Weights of a small mixture-of-experts language model, trained from scratch on English Wikipedia.
Training: 1800M tokens, 15382 steps.
Below are experts of layer 4 (counted from 0) of a mixture-of-experts language model. Rows are named router (the router's row for the expert), down (a neuron's output weights, with its number) and show model dimensions 96-143. Each number is 128 + 24 x the weight over its row's rms, rounded and kept within 0 to 255.
Before each expert's rows: a language model's description of what the expert responds to. This comes from a sample of Wikipedia text that the model never trained on.

# expert 5
Table numbers and scores. Numbers and cells inside pipe-delimited tables of sports results and statistics, such as game scores like W 59–53, goals, vote counts.
router [135 148  99 119 158 144 133 146  93 132  77 114 154  90 165  88 161 119 100  87  96 125 104 180 139 112 108  91 135 151 142 151 113 106 147 153 110 137 107 146 165 119 148 128 162 181 123  80]
down0 [140  82 152  65 158 123 122 188 121 115 109  86  85 162 140 142 142  79 160 109 157 126 114 113  91  93 147 110 110 140 121 137 101 124 116 128 177 152 146 176 150 138 131 127 130 136 144 161]
down1 [149 116 128 179 143 144 118 132 143 146 130 110 109 127 172 156 145 126  74 110  72 115 149 132 159 110  72 134 140 131 158 119 131 117 143  70 114 144  71 127 121 120 116 100  93 145 159 154]
down2 [139  88 115 108 137  92  94 183 109 128 162 119 117 164 154 144 108 124 115  94 134 120 141  86 142 137 146 115 118 116 117 156 147 111 139 155  97 187  98 125  91 124 111 149 124 112 109 146]
down3 [154 112 169 130 162 121  89 116 150  84 117 135 162 165 131  84  80 125 157 121 122 147 125 152 134 110 140 157 153 149 132 143 146 144 162 104 132 116 120 118 168 178 151 100 124 145 113 136]
down4 [152 158 158 153 162 124  86  77 130 115  75 106 115 136 127 163 160 147 179 162 106 125 143  70 132 141 125 120 107 144 105 102 122 177 180 126  80 140 124 146 134 164 124 130 102 103 103 127]
down5 [141 140 135 105 150 126 152 130 136 105 157 129 101  99 129 155 128 139 109 132 134 119 117 115 143 119 149 135  77 106 138 157 139 146 126  94 137 102 123 144 160 108 135  99 138 106 141 161]
down6 [ 74 110 105 101 156 133 135  79 126 121 122 123 132 152 151 176 102  94  93 151 114 118 111 114 144 123 148 165 156  85 128 124 163 105 141 159 134 131 117 144 110 119 130 117 118 117 121 118]
down7 [ 96 142 157 168 133 143 139 106 125 128 112 122 120 141 104 114  90 118 129 144 144 116 138 158 116 148 105 116 132 144 172 129 129 137 124 139 141 124  95 146 162 121 145 192 143 108 134 121]
down8 [130 177 102 118 141 134 113 129  98 140 102 129 135 139 129 115 136  95 113 173 140  90  84 131  89 138 140 122 162 122 149  96 108  91 123 110 140 134 125 121 108 157 124 130  88 162  84 112]
down9 [108 123 118 111 118 129 119 124 152 162 162 144 103 143 141 136 174 132 156 127 127 157 140 135  98  81  99 107 114 126  85  79 157 111 145 117 160 145 169 145 134 128 104 109 109 116  99 149]
down10 [124 138 163 112 166 118 139 132  82 144 120 160 117 148 137  60 114 136 156 143 157 152 131 117  86 104 108 176 164 146 123 118 141 141 122 134 131 113 104 113 164 144 119 149 164 141 173  83]
down11 [163  74 106 117 159 114 103 149 121 159 167 167  96  99 141 143  86 129 153 150 161 140 126 114 112 134 118  83 120 121 124 111 125 160 153 104 170 153  98 144 151 141  93 116 181 114 132 103]
down12 [160 140 138 199 127 141  91 156 147 136 148 130 116 111 123 123 142 133 132 147 183 162 128 114  91 109 143  97 152 119 140 123 135 117 117 144 131 156 116 118 139 182 170 112 135  40 124 120]
down13 [132 120 119 171  97 129 119 158 136 126 114  81 116 125 143 112 120 151 104 109 169 146 113 142 124 120 148 108 125 133 123  85 119 139 124 118 116 150 134 134 117  91 162 111 147  74 124 101]
down14 [139  92 147 143 137 128  95 156 144  97 126 139 104 177 149 119 146 115 147 156 141 133 102  93 114 105 120 142 102 113 117 148 132 161 131 128 127 117 137 192  90 133 149  80 135 106 123 153]
down15 [113 129  97 154 147 160 104 116 128  95 112 145 120 129 118 114 154 120 124 148  89  71 125 155 161 113  89 169 166 119 163 129 171 146 140 127 106 135 116 166 169 126 103 137 159 126 108  73]
down16 [134 117 117 161 148 123  79  61 112 125 160  88 116 120 159 147 171 173 134 133 157 157 143  94 157 109 103 158 125 154 110 187 111  77 102 135 119 146 110 114 134 144 129 125 171 166 108 150]
down17 [106 134 131  99 123  82 132 147 139 147  93 111 149 138 112 143 147  79 103  73 143 144 147  60 126 109 125 124  91 125 108 128 100 137 145  93 114 174 133 138 160 138 104 141 133 144 116  89]
down18 [160 142 140 115 147 130 123 125 110 124 174 127  87 117 122 128  95 133 138 151 149 111 123 111  84 115 133 186 127 100 112 108 127  97 111 137 106 127 129 120 128 123  93 106 131 116 114 109]
down19 [102 162 152 133  87 104  97 122 117 186 145 132 117  97 141 126 179 163 128 118  88 126 122 121 129 165 127 164 122 125 146 104 141 120  98  91 154 107 138 142  87 124 118 155 137  98 107 129]
down20 [103 175 152  97 148 126 129 114 161 112 100 129 147 116 113 127 116  96 132 147 175 150  92  97  77  70  93 102 143 168 132 113  71 130 158 150 118 166 111 149 125 175 138 143  95 104 105 129]
down21 [146 159 122 126 143 140 139  81 127 172 125 132 127 157 165 117 128 117 138  88 153 112 126 136 136 162 138 127 148 124 138 136 136 145 168 197 133 150 161  68 172  74 154 184 132 101 124 118]
down22 [137  75  99 107 109 136 140 107 153 141 113 116 152 161  89  95 132 161 103 127 105 152 121 127 147 123 101 116 107 153 134 161 113 129 158 136 137 101 108  94  94 122 123 148 105  99 132 100]
down23 [153 161 129 128 131 125 129  99 117 176 127 136 137 140 125 172 124 104 158 116 131 144 136 110 136 147 126  84 106 133  99 110 134 167 119 136  82 139 120 148 136 153 112 126 134 139 103 162]
down24 [100 133 170 153 203 149 101 143 137 155 121  60 132 121 104 123  99  89  91 113 113 135 141 139 104 109 100 111 145 111 126 135 115 158 100 127 136 133 129 149 111 132 145 152  93 142 148 126]
down25 [ 96 121 151 104 143 134  95 122 144 146 138 145 153 126 117 109 108 173 154 107 128 111 115 114 139 112 136 166  83 114 151 140 130 152 155 121 115 101 124 100 107 152 100 125 121  68 120 169]
down26 [117 108 125 145 157 138 108 136 103 133 114 113 149 131 180 108 151 125 144 160 161 125 142 150 105 113 142  95 106 157 115 136 139 170 122 135 169  99 145  91 132 125 171 111 107  94 136 155]
down27 [158 154 147 123 160 130 141 150 154 155 113 136 165 113 128 154 115 135 111 126 127 148 139  92 170 127 103  87 128 127 132 162 112 147 106 135 119 101 119 105 157 119  76 140 127 173 126 161]
down28 [131 177 153 143 106 179 129  79 103 136  81 122 103 141 110 133 107 117 136  97 131 141 174 153 131 133 163 123 111 129 140 165 136 130 130  88 130 125 101 139 137 137 167 138 115 137 183 106]
down29 [ 96 102 146 108 112 181 104 132 114 120 145  99 114 119 114  91 124 129 113 136 149  85 101  63 139 112 135  94 124 159 129 163 119 198 131 123 133 140 148 140 116 124 172 118 130 110  87 154]
down30 [110 118 116 116 151  89 146 120  97 123 127 144 140 117 159 123 139 155 162 142 132 165 122 120 153  78 112 130 115  82 134 141 123 119 130 153 155 171 154 104 153 138 130 110 133 142  83  70]
down31 [143 149  97  96 160 161 165  86 118 120 112 128 131 118 129 126 126  99 114 141 169 142 131 123  89 139 119 142 138 123 115 141 130 109 135 126 111 105 119 143 104 118  98 100 125 117 152 137]
down32 [135 143 123 112 105 109 114  86 141 115 148 147 181 116 146  78 144 113 170 145 118 164 150 103 107 113 162 107 114 109 163 137 141 134  94 127 159 129 127 137 118 100 112 149 108 135 144 152]
down33 [117 146 115 124 118 137 145 134 162 105 112 104 129 160 130 115 150 103 122 129  66 117 112  90 113 177 103 137 161  87 125 101 126 129 135 160 106 138 118 162 170 115 156 125 148 128 104 113]
down34 [125 105 118 134 144 109 127 153 119 163 114 108 131  95 112  98 127  87 125  83 157 135 103 139 135 120 148 112 115 102 100 141  99 123 130 156 137  75  97 140 151 108 150 140 126 121 138 140]
down35 [122 122 152 122  46 179 152 128 111 151  62 170 138  90 136 152 130 145 133 124 164 125 150 173 127 123 110 114 146  75 116 122 102  98 107  95 107 141 113 140 113 164 152 148 121 105 111 127]
down36 [186 120 100 185 144  91 102 115 126  95 124 111 117 105 158 115 128 109 140 155 102  89 148  87 115 146 154 128 129 104 181 107 116 186 158 111 136 140  99 150 127 146  78  97 172 132 154 158]
down37 [136 131 123 142 115 145 131 166  94  89  89 135 104 129 104 119 133 124  98 122 114 141 164 168 165 106 166 135 136 160 127 108 145 130  94  56 144 149 104 125 156  89 150 141 137 136 101 100]
down38 [101 118 126  80 164  82 106 118 178 121 115 141 124 110 141 140  99 114 140 128 152 161 138 154 139 122 113 149 132 107 129 141 159 144 108 146 113 125 147 151  99 120 116 101 186 105 129 117]
down39 [122 130 143 159  91 140 167 140  96 147  82 107 117 132  92 103 129 119 101 151  86  91 159 153 127 133 121 176 106 136 137 111 116 146 192 130 150 116 173 103  85 151 138 151 138 121 115 165]
down40 [130  68 122  96 140 114 167 128  89 143 165 141 130 148 109 116 102  81 149 116 111 166 132 142 145 103  99 133 157  93 115 113 132 120  85 109 140  97 139  91 152 123  48 117 141 133 121  98]
down41 [137 124 131 114 142 135 155  74 119 129 146 141 141 112 130 117 130 147 118 160  91 114 140 145 115 169 127 123 128 130 137 164 108  91 122  98  74 116 150 127 118 119  94 150 126 132 141 124]
down42 [ 79 155 105 115  94  93 166 133 104 158  94 160 111 114 137 150 143 129 164  66 108 156 162 137 140 115 108 143  97 140 127 183 145 121 126 134 117 116 162 121 141 142 146 105  77 167 128 146]
down43 [149 158 126 113 174 131  93 126  66 139 168 106  97 119 146 159 184  96 166 100 108 124 107 115 122 136 117 162 143 152 147 156 125 136 102 147 170 126 120 150 106 109 197 100 119 181  92 143]
down44 [136 108 137  67 102 117 147 157 127 139 116 175 124 133  97 133 130 169 148 132 122 106  90 177  85 134 154 147  70 149 136 122 114 175 160 125 103  99 125 130 152 115 143 119  75 129 152 111]
down45 [148 123 109  52 106 107 162 143 134 126 117 124  91 139 144  96 123 100 134 151  82 118 130 129 107  85 145 132 155 134  94 124  94 146  93 144 141 114 132 125 116  99 153 183  99 108 146 171]
down46 [147 170 123 159 112 116 115 119 184 133 176 114  96 135 112 150  84 106 101 116 113 144 124 128 106 166 145 140 165 140 116 133 121 124 115 129 157 103 164 126 115 175 147 189 140 115 130 200]
down47 [ 85 121 104 135 130 125 123 160  90 145 126 105 178 124  72  97 112 151 139 119 110 131 105 117 124 113 127 140 123 145 139 120 100 131  80 118 153 138 129 132 136 126 103 167  95 131 169 149]
down48 [131 164 133 148 122  87 152 132 142 142 123 158 103 110 115 151  99 152  68  98 169 130 139 121 134 135 134 122 189 128  99 129  78 145 113 110 126  89 182 108 163 148  90 140 111 119 116 135]
down49 [147 112 124  90 146 143 148 117  89 171 126 167 135 124 142  92 141 112 156 123 109 162 165 123 143 153 104 126 150 212 161 126 110 125 145 132 101 141 119 109  86 143 121 150  80 136 170 133]
down50 [177  69 165 126 143 113 140 126 102  74 155  95  73 120 116 165 124 162 123 159 134 124 127 135 126 183 115 157 128 104 148 171  98  80 135 148 156 115 106 115 125 133 131  84 140 141 124  90]
down51 [127 103 131 138 154 127 177 107 147 144 114 139 107 133 115 115 108  70 161 151 113 136 162 141 110 168  77 159 195 160 111 125 142 115 120 142 156 130 154 103 137 106  84 105 147 165 148 125]
down52 [113  95 148 128 151 150 158 138 153 172 103 113 134 148 141 122 138  86 114 111 143 170 113 161 133 163 153 122 170 106 124 107 137 122 145 167 129 119 113 170 136 170  93 121  91 114 133 149]
down53 [ 97 151 182 109 144 124 123 105 134  96 123 109 128  83 132 105  97 122 106 119 103 120 165 146 139 136 128 139 111 175 143  83 135 140 112  92 151 112 161 161 132 136  86 126 138 160 115 107]
down54 [144  89  74 117  78 169 171 106 119 129 150 131 117 116 163  92 109 112 162 120  90 150 151 153 136 157 105 144 165 124 140 144 159  82 120 124 156 122 116 102 160 133 108 137 127 146 122 138]
down55 [112 140 110 109  94 109 156  99 139 107 138  57 113 166 142  91 157 110 141  99 152 107 165  81 148 143 126 138 119 164 156 134 133 125 126 140 164 191 179 101 185 142 116 171 132 152 137 117]
down56 [106 124 105 166  92 153 123 165 116 149 127 156 144  99 110 137 150 103  92 134 150  97 119 134 131 141 107  99 115  80 129 123 100 108 169 121 124 167 166 104 109 118  99  89 106 102 137 152]
down57 [147 150  91 105  97 117 143 115 149 144 137 118 153 112 163 115 130 128 173  85 128 165 139 124  87 138 125 125  94 172 112 133 123 165 103  97 108 128 128 132 145 159 104 116 100 112 111 149]
down58 [138 145 160  97 104 161 160 104 165 156 157  90 117 164 137 102 130 104 119 149 128 145 132 115 125 127  88 132 119  96 131 142 113 121 126 138 101 125 151 157 105 145 101 138 144 140 139 142]
down59 [150 138 196 121 132 166 131 116 114 187 119 104  83 104 123 131 123  84 139 143 112 145 161 136 104 140 106  95 162 103 129 168 122 100 140 193 139 147 135  81 115 179 135 154 106  79 153 111]
down60 [125 142 152 138 130 153 138 125 121 109 132 114 120 140 126 104 123 136 150 159 130 175 107 123 129 158 149 123 145 137 111 144 117  83 117 140  86 140 103 113 138 142 122 155 184 124 163  76]
down61 [102 127 100 148 126  77 111 121 164 145 171 130 123 122 120 137 113 139 172 157 140 113 123 104 130 134 129 141 100 161 111 195  94 161 139 148 103 122 135 138 141 104 141 108 106 102 159 122]
down62 [146 131 104  99 127 125  96 111 112 116 158 151 132 152 123 151 128 122  86 105 152 126 128  93  90 136 115 152 131 119 133 106 148 135 114  83  56 132 130 106 136 126 117 129 145 156 131 108]
down63 [123 139 110 101 125 121  76 125 103 125 121 164 136 132  66  84 110 178 140  96 116  91 148 158 143 157 129 135  91  98 119 153 127 157 106 170 109 146 138  93 117 138 135 144 123  80 113 125]
down64 [144 127 139 111 108 125 100  94 148  92 129 119 121 108 143 140 121 157 131 136 126  97 126 151  92  97 153 138 102 131 123 106 178 159 116  99 133 112 119 114 175 109 129 141 117 149 128 140]
down65 [131  72 117 115 128 119 128 120 153 107 110 153 154 155 122 129 147 110 148  92 132  94 119 122 126 144 134  95  59 134 133  99 128 137 126  89 123 150 103 119  93 133 147 131 157  85 139 111]
down66 [146 169 113 138 155 167 167 123  88 107 174  85  99  85 133 128 101 146 126 119 105 163 139  96 100 148 137 119 128 132 133 123 152 122 133 103  81 108 192 135 129 147 143 127 145 200 135 125]
down67 [ 99 105 126 118 179  93 121 186  91 135 101 147 122  92 106  98  88 100 134 120 182 145 130 124  96 153 124 111 113  96 157 145 135  98 101 128  68 124 106 115 108 115 116 117 131 177 110 115]
down68 [123 190 180 120 140 111 138 115 152 109  83 151 123 120 142 149 129 134 104 111  78 107  95  91 128 143 126 120  89 162 104 134 149 147 156 170 120 102 137 112 108 115 103 128 133 145 193  97]
down69 [157 136 189 108 160 152 147 116 130 136 112 132  92 119 123 156 162  84 127 111 142 116  88 119 101 128 123 113 128 126 144 127 114  97 157 174 152 114 171 153 125 156 121 144 123 139 120 124]
down70 [127 112 131 118  85 119 166 133 122 165  44 133 144 112 117 183 108 160 127 110 185  94 141 160 149  98 171 166 155 117  89 117 155  73 114 139 128 135 135 148 132 135 116 129 125 149 149 104]
down71 [112 124 125 129  93 143 132 151 152 164 127 133 146 130 122 158 145 135  76 121 138 129 135 180  84 100 153  82  79 119 130 106 185 161 114 133 102 144 113 118 124 165 125 105 106 121 102 124]
down72 [154 128 123 126 123 118 126 149 133 138 141 133 128 161 169 121 129 144  83 102 137 123 110 109 116 128 123 154 109 120 108 134 118 100 125 118 102 184 154 138 205 158 112 112  92 130 111 147]
down73 [136  97 173 119 130 101  94 120 149 152 149 124 148 141 154 142 152  91 152 110 173 153 141 125 131 120 114 115 110 148 145 149 131 104 126 159 123 101 126 114 191 131  97 169 109  97 127 133]
down74 [140 125 116 103 146 141 115 141 100 171 116 150 138 143 126 142  83  39 163 147 135 116 136  86 124 152  79 115 158 134 108 130 113 132 116 124 105 130 147 155  98 129 127 134 112 136 154 123]
down75 [119 136 116 131 117 105 126  98 133 136  87 126  95 179 141  96 120 121 133 152 109  95  96 151 121  87 129 123 148 110 113  90 138 154 177 105 183 151 142 113 146 136 120  95 101 152 159 121]
down76 [168 175 124 129  73 141 117 110  98 104 150 122 112 108 117 119 148  92  89 143 166 124 121 146 161 148 143 146 123 111 117 124 156  74 146 124 142 182 119 118 140 168 127 103 124 114 131 142]
down77 [126 166 162 109  91 141  80 139 130 144 172 126 178 116 102 120 128 118 148 122 124 105 137 103 119 129 128 191 139 116 143 150 163 116  86 143 174 137 136 133 114 126 141  94 150  89 131 144]
down78 [138 125 168 129 163 126 110  98  99 142 140 155 104 142  93  73 104 117 146 114 135 131 134 154  51 125 108 130 145 203 138  94 125  94 115  60 123 146 110 120 154 103  93 139 103 124 125 128]
down79 [ 94  48 108  89 123 132 137 169 100 137 130 137 107 124 129 164 151 128 101 135 124 159 142 126 117 137 143 112 171 108 152 105 152 160 124 156 130 119  89 126 149 105 196 121 124 122 124 150]
down80 [100 128 163 113 149  98 106 147 168 115 134 108 124 145 103 137 148 107 143 124 103 111 150 152 105 145 135 139 158 148 166 169 120 112 145 136 158 129 150  98  93 127 114 120 119 128 123 120]
down81 [ 97 124 152 116 133 147 120 116  96 133 152 141 127 112 129 150 125 178 102 136 159 123 121 130 172  75 131 137  98 116 175 133 131 182 125 137  87 117 129 147 143 120 135  97 115 121 110 146]
down82 [137  92 149 108  98 105 120 115 142  90  87 133 140 127 108 142 113 168 129 129  95 178  78 105 140 105 138 109 132 167 131 115 164 101 101 135 106 119 138 150 130 118 111 156  77 117 138 175]
down83 [136 105 141 122  93 101 213 166 174 171 134 119 114 135 134 131 136 157 147 158 131 117 124 152 128 134 117 124 119  98 134 141 138  78 101 180 163 111 117 121 134 106 118  70 120 137 106 109]
down84 [117 113  90 112 100  92 169 162 121 140  94 117 131 160 128  94 143 133 114 141 154 104 152 162 125  81  93 108 152 129 169 181 158 158 154  93 105 100 126 157 146 154 105 139 114 110 138  84]
down85 [140 148 149 105 113 160 144 115  94 147 159 126 100 154 143 128 161  88 109 158 112  72 121  96 117 113 120 120 154 119 154 122 111 132 160 161 146  69 110  93  97  94  96 122 124 111 109 137]
down86 [120 153 126 133 110 167 101 153 105  84 137 144 136 150  74 155  90 118 119 144 124 123 125  99 123 118  93 158 124 124 165 115 120 135 122 120 110 145 153 173  92 124 111 126 139 129 111  88]
down87 [ 88  82 157 169 152 145 115 148 183 126 178 158 142 147 138 129  98 133 122  99 165 123 148 136  88 129 118  99  92 120 125 191  72 151 114 130 135 131 140 113  86 117 106 154 164  77  90 109]
down88 [126 157 161 106 127 115 160  85  92 166  91 103 101 131  95 109 104  95  98 100 156 139 110 120  82 125 149 101 119 162 152 127 119 120 124 125  76 141 164 136 186 122 134 113 138 117 150 117]
down89 [ 96 106 164 160 152 127 103 128 161 103 163 138  89 165  86 165  76 147 168 103 196 107 140  96 135 123  93 117 144 130 147  99 102 163 140 151 118 149 134 166 178 146 133 109  90 115 102 137]
down90 [118 177 167 158 114 103 102 106 119 137 137 149 137 138 144 162 130 143 116 146 202 103 125 104 139 160 119 108 155 123 165 178 143 132 105 111 135 153 141 123 103 140 116 142 133 115 118 172]
down91 [102 101 130 112 118  99 170 133 137 119  98 172 147 102 100 189 132 124 129 147 131 146 131 137 158 131 115 165 120 101 116 113 136 141 136  84 170 147 185 156 150 137 136  99  91  81 139 162]
down92 [111 138 112 103 115 148 114 138 137 132 120 139 148 144 108 152 125 138 128 139 218 120 112 101  75 149 137 137 131 142  97 135 153 111 139 109 140 151 130 127  95 108 133  83 110 127 133 161]
down93 [ 64 129 135 111 101 182 139 119 132  89 108 202 133 139 126 122 131 112 161 110 107 134  97 128 107 148 103 154 143 105 139 122 154 119 195 183 119 129 111  94 105  84 169 146  98 141 130 131]
down94 [ 96 139 118 135  88 132 103 138 130 128 154  87 174 149 164 127  95 124 129 177 115 134 136 108  97 102 128 100  99 165  97  86 108 114 160 106 110 124 116 125 115 119 155 124 148 133 107 113]
down95 [126  90 129 140 127 178 138 108 107 180 177 124  74 127 157 120 134 109 190 116 134 150 146 143 137  90  80  93 138 158 120 139 165 117 113  71 126 139 124 104 142 133 144 148 101 132 128  86]
down96 [146 162 182 166 105 152 125 108 128 116 112 155 167 157 133 119 124 108 113 125 146  71 136  73 127 168 123 126 131 147 108 120 105 124  89 148 106 121 162 120 124 102 137 129 130 124 115 123]
down97 [ 79 191 119 127  74 157 141 128 134 143  88 115 154 107 116 118 143 130 117 143 109 119 129 120 141 107  92 139 122 145 117 141 136 102  96 139 134 137 145 131 170 142 136 147 144 161 148 114]
down98 [101 131 158 123 125 118 143 115 101 123 128 110 109 143 128  74 155 131 123 166 111 124 129 187 135 166 145 111 132 135 126 155 148 139 134 125 123 131 111 125 102 119 138  89 131 108 131 138]
down99 [137 194 120 144 108 133 145 115  68  89 135 136 142 136 105  97 133 114 110 131  63 136 112 131 129  96 120 157 155 105 133 131 121 114 129 102 179 125 160 140 163  87 146 134 138 119  89 123]
down100 [158 122 134 144 154 155  66 143 153 135 118 144 148 103  89 153 128 118 139 157 131 125 126 147 130 134 127 138 127 123 123  64 131 147 117 120 151 149 125  92 115 103 148 153 156 131 150 154]
down101 [124  81 158  91 112 136 124  94  75 147 122 129  86 118 115  75 133 121 141 146 141 136 108 153  83 104 147 134 121  99 131 105 143 111 147 131 126 139 137 162 103 111 151  91  77 119 166 165]
down102 [ 82 112 131 123 111 134 131 126 139 130 152 179 166 126 165 163 113 118 110 134 103 125 131 145  72 118 149 137 116  77 104  96 126 132  79 140 110 181 148 163 106 153 172 113 152 102 115 100]
down103 [118 156 144 138 143 111 108 154 139 163 143 113  94 150 149 129  92 111 147 120 126 145 136  81 107 131 135 157 156 130  91 139 123  63 112 129 123 140 167 157 134 108 135 109 129 152 167 154]
down104 [127 200 121 140 155  93 102 115 139 108 129 120 133 122 120 107 104 142 133  83 112 141 173 128 100 116 111 140 115 139 152 149 132 165 143 187 117 102 172 129 140 147 111 114  74 153  94 104]
down105 [152 118 127 110  88 100 110 140 128 134 179 149 101 111  99 114 109 144 144 125 116 120 132 131 157 129 143 160 146 146 119  94 120 160 140 117 155 171 146 130 117 106 104 149 134 131  88 120]
down106 [129  90 164 128 112 168 129 124 126 138 109 134 167 130 145 127 152 122 164 112 155 134 132 178 149  95 106  88 110 110 127 135  97 109 124 135 140  93 115 149 139 116 114  96 112 106  94 106]
down107 [ 58 119  96 148 102 148 158 146 135 117 126 130 130 145 156 166 129 120 125 132 177 110 124 104 148 147 135 125 134 156 108 141 115  97 131 185 116  98 152 123 124 143 153 121 126 146 112 120]
down108 [130 126 125 179 123 119 103 125 117 116 167 148 111  80 128 118 105 120 111 139 111 119 131 144 160 139 128 148  98 210 126 116 121  82 102 148 125 129 127 122  71  94 104 123 137 107 136 106]
down109 [141 136 111 108 129  84 140 122 127 163 113 143 134 109 103 119 135 116 156 127 134 128 100 157 160 151 152 115 123 153 119 154 123  99 150 136  96 138 151 140 113 131 176  83 135 142 150 149]
down110 [169 192 139 127 124  83 136  74 149 134 156 153 122  90 134  94 120 153 113 145 125 121 158 158 129 134 128 136 137 147 140  85 120 134 120 133 130 145 125  76 184 129  89 153 173 130 149 113]
down111 [157 125 141 127 138 144 134 115 136 156 140 125 136 119 144 103 101 138 145  98 153  90  97 152 160 153 124 137  90 137 147 123  96  77 122 130 136 144 137 119 137 131 127 134 157 158 171 142]
down112 [ 89 110  98  75 138 135 117 134 130 161 141 136 104 127 127 124 123 107  99 166 139 155 133 122 163 131 137 176  62 120 149 106 128 137 129 139 163 135 152 155 129 105 122 125  80 122  94 122]
down113 [110 110  96 110 148 116 161 105 151 142 109  99 136 122 118 159 114 154 102 129 147 161 106 121 137 120 100 149  86 130 153 137 120 136 109 111 129 145 152 111 121 107 145 152 106 145 132 119]
down114 [ 83 122 140 113 131 111 132 107 146 106 124 186 132 137 150 103 143 132 117 133 152 104  90 133 206 169  85 164  98 119 146 114 173  91 193 142 113 129  69 136 120 130 120 144 151 130 176 105]
down115 [165 103 134 120 129  87 170 130 133 108 123 113 125 180 166 157 158 122 176 129 162 111 140 166 137 136 111 141 132 166 116 111 135  87 134 137 155 125  97 165 126 148 111 164 156 145 122 115]
down116 [ 84 126 148  97 147 118 122 163 121 146 159 129 168  82 113 160 154 125  86 156 162 112 111 170  62 121 164 108 113 124 121 143  93 131 101 158 140 121 127 134 153 174 116 108 150 126 160 116]
down117 [137 147 105  85  81 144 157 155 105 128 114 152 136 130 115 179 125 119 114 142 120  99 122 143 116 162 155 136 135 102 117 120 117 144 108  75 187 110 127 135 146 135 137 147 148 127 138 137]
down118 [102 135 142  84 123 119  78 143 133 106 112 134 139  83 156 143 125 123 148 174 139 121 117 168 147 157 112 135 117 105  96 133 132 120  84 135 142 141 162 138 155 134 146 107 118 141 141 170]
down119 [132 162 202 158 118 127 140  80  85 106 138 126 100 123 116 131 131 117 103  95 102 127 150 119 117 105 108 129 191 122  77 135 134 147 125 123 138 139 159 157  93 182 158 122 143 143 112 158]
down120 [126 121 148  86  85 151 113 116 142 133 116 150 171  81 156 152 182 155 112 147  92 162 117 127 146 153 137  95 122 109 105 150 141 157 163 131 110 124 139 148 169 182 130 169  93 143 103 128]
down121 [130 155 142 108 139 123 116 126 115 124  85 166 146 156 142 158 136 191 160 169 124 134 123 117 112 163 125 139 134 143 134 160 129 137 108 100 133 153 153 133 112 106 108 136  97 145 183 132]
down122 [ 95 115 136 120 128 153 123 106 106 124 119 148 172 123 134 124 122 115 100 171  98 189 174 157  83  76 124 117 119 129 127 123 108 146 126 135 141  68 164 192 115 134 134 146 145 149 121 144]
down123 [145  88 131  96 110 110 161 113 148 127 123 122 141 139 127  97  92 155  91 109  96 114 161 139 164 108 128 120 143 143 132 138  88 104 162 157 140  99 123 132 152 157 114 111 111 104 147 104]
down124 [151 127 184 143 119  87  95  95 107 140 177 108 154 122 129  97 146  54 107 153 123 120  99 145 116 120 149 107 116 122 173  99 125 128 107 142 133 154 110 122 101 119 124 130 112  78 113 142]
down125 [ 98  83 100 128 171 157 134 125 157  86 142 143 139 125 151 155 164 126 119 133 122 144  92  88 114 122 141 100 126 146 119 114 121 160 108 148 104 151 147 141 175  93  99 127 122 125 109 128]
down126 [124  95 170 161  95  93 123 148 154 160  76 152  49 104 149 144 111 149  89 154 130 126 141 119 150 130 123 100 140 176 110 133 122  77 127 117  95 164 118  82 108  83 125  85 152 118  94 148]
down127 [100 134 124 183  85 176 113 108 175 151 116 158 127 135 140 137 138 117 105 120 135 110 103 141 130 150 148 145 105 148 136 107 138 121 131 139  77 119 122  95 149 154 142  98  95 140 168  97]
down128 [142 106 103 117 118  90 136 116 106  81 136 120 126 157 132 114 151  66  83 158 156 148 133 136 132 119  88 152 130 106 116 147 108 133 127 176 156 151 148 115 123 113 129 166 143 132  77 176]
down129 [118 151  97 168 138 111 116 109 132 112 121 115 137  88 140 164 146 140 142 146 140 150 102 130 112 166 125  97 150 118  94 113 117 152  73 167 115 154 145 130 121 104 143  90 130 106 108  65]
down130 [103 147  98 104 118 177 132 132  91 132 151 145 144 126 151 126 132 137 104 159 137 114 119 179  78  91 110 110 128 141 114 113 120 111 122 119 117 119 164 122 151 126 118 140 116 128 101 127]
down131 [147  74 135 142 102 128 129 119 175 135 118 101  98 136 145 150 130  99 132 125 112 124 127 103 129  70 121 115 120 141  83 137 129 150 161 121 103 126 147  98 142 136  76 160 126 156 132 172]
down132 [ 99 131 119 119  83 110 119  94 148 149 109 137 135 127 149 106 151 105 136 108 118 122 171 155 134 152 146 132 133 183  92 112 131 114 161 139 117 129 138 153 113 139 137 123 140 135 108  89]
down133 [137 110 105 160 130 136 107 128 134  94 112 121 124 138 181 123 159 137  93 135 143  73 132 186  80 171 112 116  84 106 139 129 112 131 131  99 122 162 100  99  74 134 140  73 122 117 156 147]
down134 [104 144 135 128 130 112 150  80 103 129 143 118 124 139 149 116 131 127 129 104 131 136  79  92 143 102 116 132 133 101 143 121 122 142 180 121 119 153 112  70 139 127 135 126 121 152  99  91]
down135 [ 80 120 131 137 137 104 142 163 126 123 103 141 122 137 108 139 105  89 132 120 114 105 111  91 103 100 135 126 137 152 151 116 129  94 167 131 153 145  95 109 149 160 115  94 125 170 150 103]
down136 [147 132 134 127 116 129 117 141 118 122 131 135  93 101 146  97 160 113 165 152 163 106 124 125 130 157 100 130 128 101 155 127 141 155 149 122 131 138 113 109 120 129 104 119 134 135 128  98]
down137 [ 86 114 154 142 135 103 115 100 116 136 112 135 112  84 148 122 141 140 105 110 102  80 124 108 121 139  76 123  83 133 159 113 136 178 174  94  99 107 137 108  96 110 131 103 140 137 117 168]
down138 [136 159 138 114 124 136 126 108 171  95  86 144 116 100  58 144 119 118 143 125 104 119 146 137  91 115 174  91 145 163 115 115 143 150 182 107 105 150 120  84 114  91  91 132  95 112 131 120]
down139 [ 80 131 131 148 151 133 161 124  84 161  95 112 126 139  96  86 127 102 147 160 113 110 167 104 122  73 164 196 140 162 165 135 125 118 119 128 179 111 140 189 129 148 159 134 116 113 133 113]
down140 [121 102 168 131 126  68 163 133 117  92  91 146 104 135  96 120 130 129 164 132 152 118 141 150 148 109 125 167 127 139 125  98 121 133 143 125 162 165 131  81 137 135  94 142 149 156 115 160]
down141 [156 142 130 101  66 141 155 131 107 129 152 110  74 146 110 140 122 102 150 117  99 129 135 110 106 142  73 143 144 106 142 145 124 123 124 138 117 122 129 127 153 135 143  79 128 155 130 113]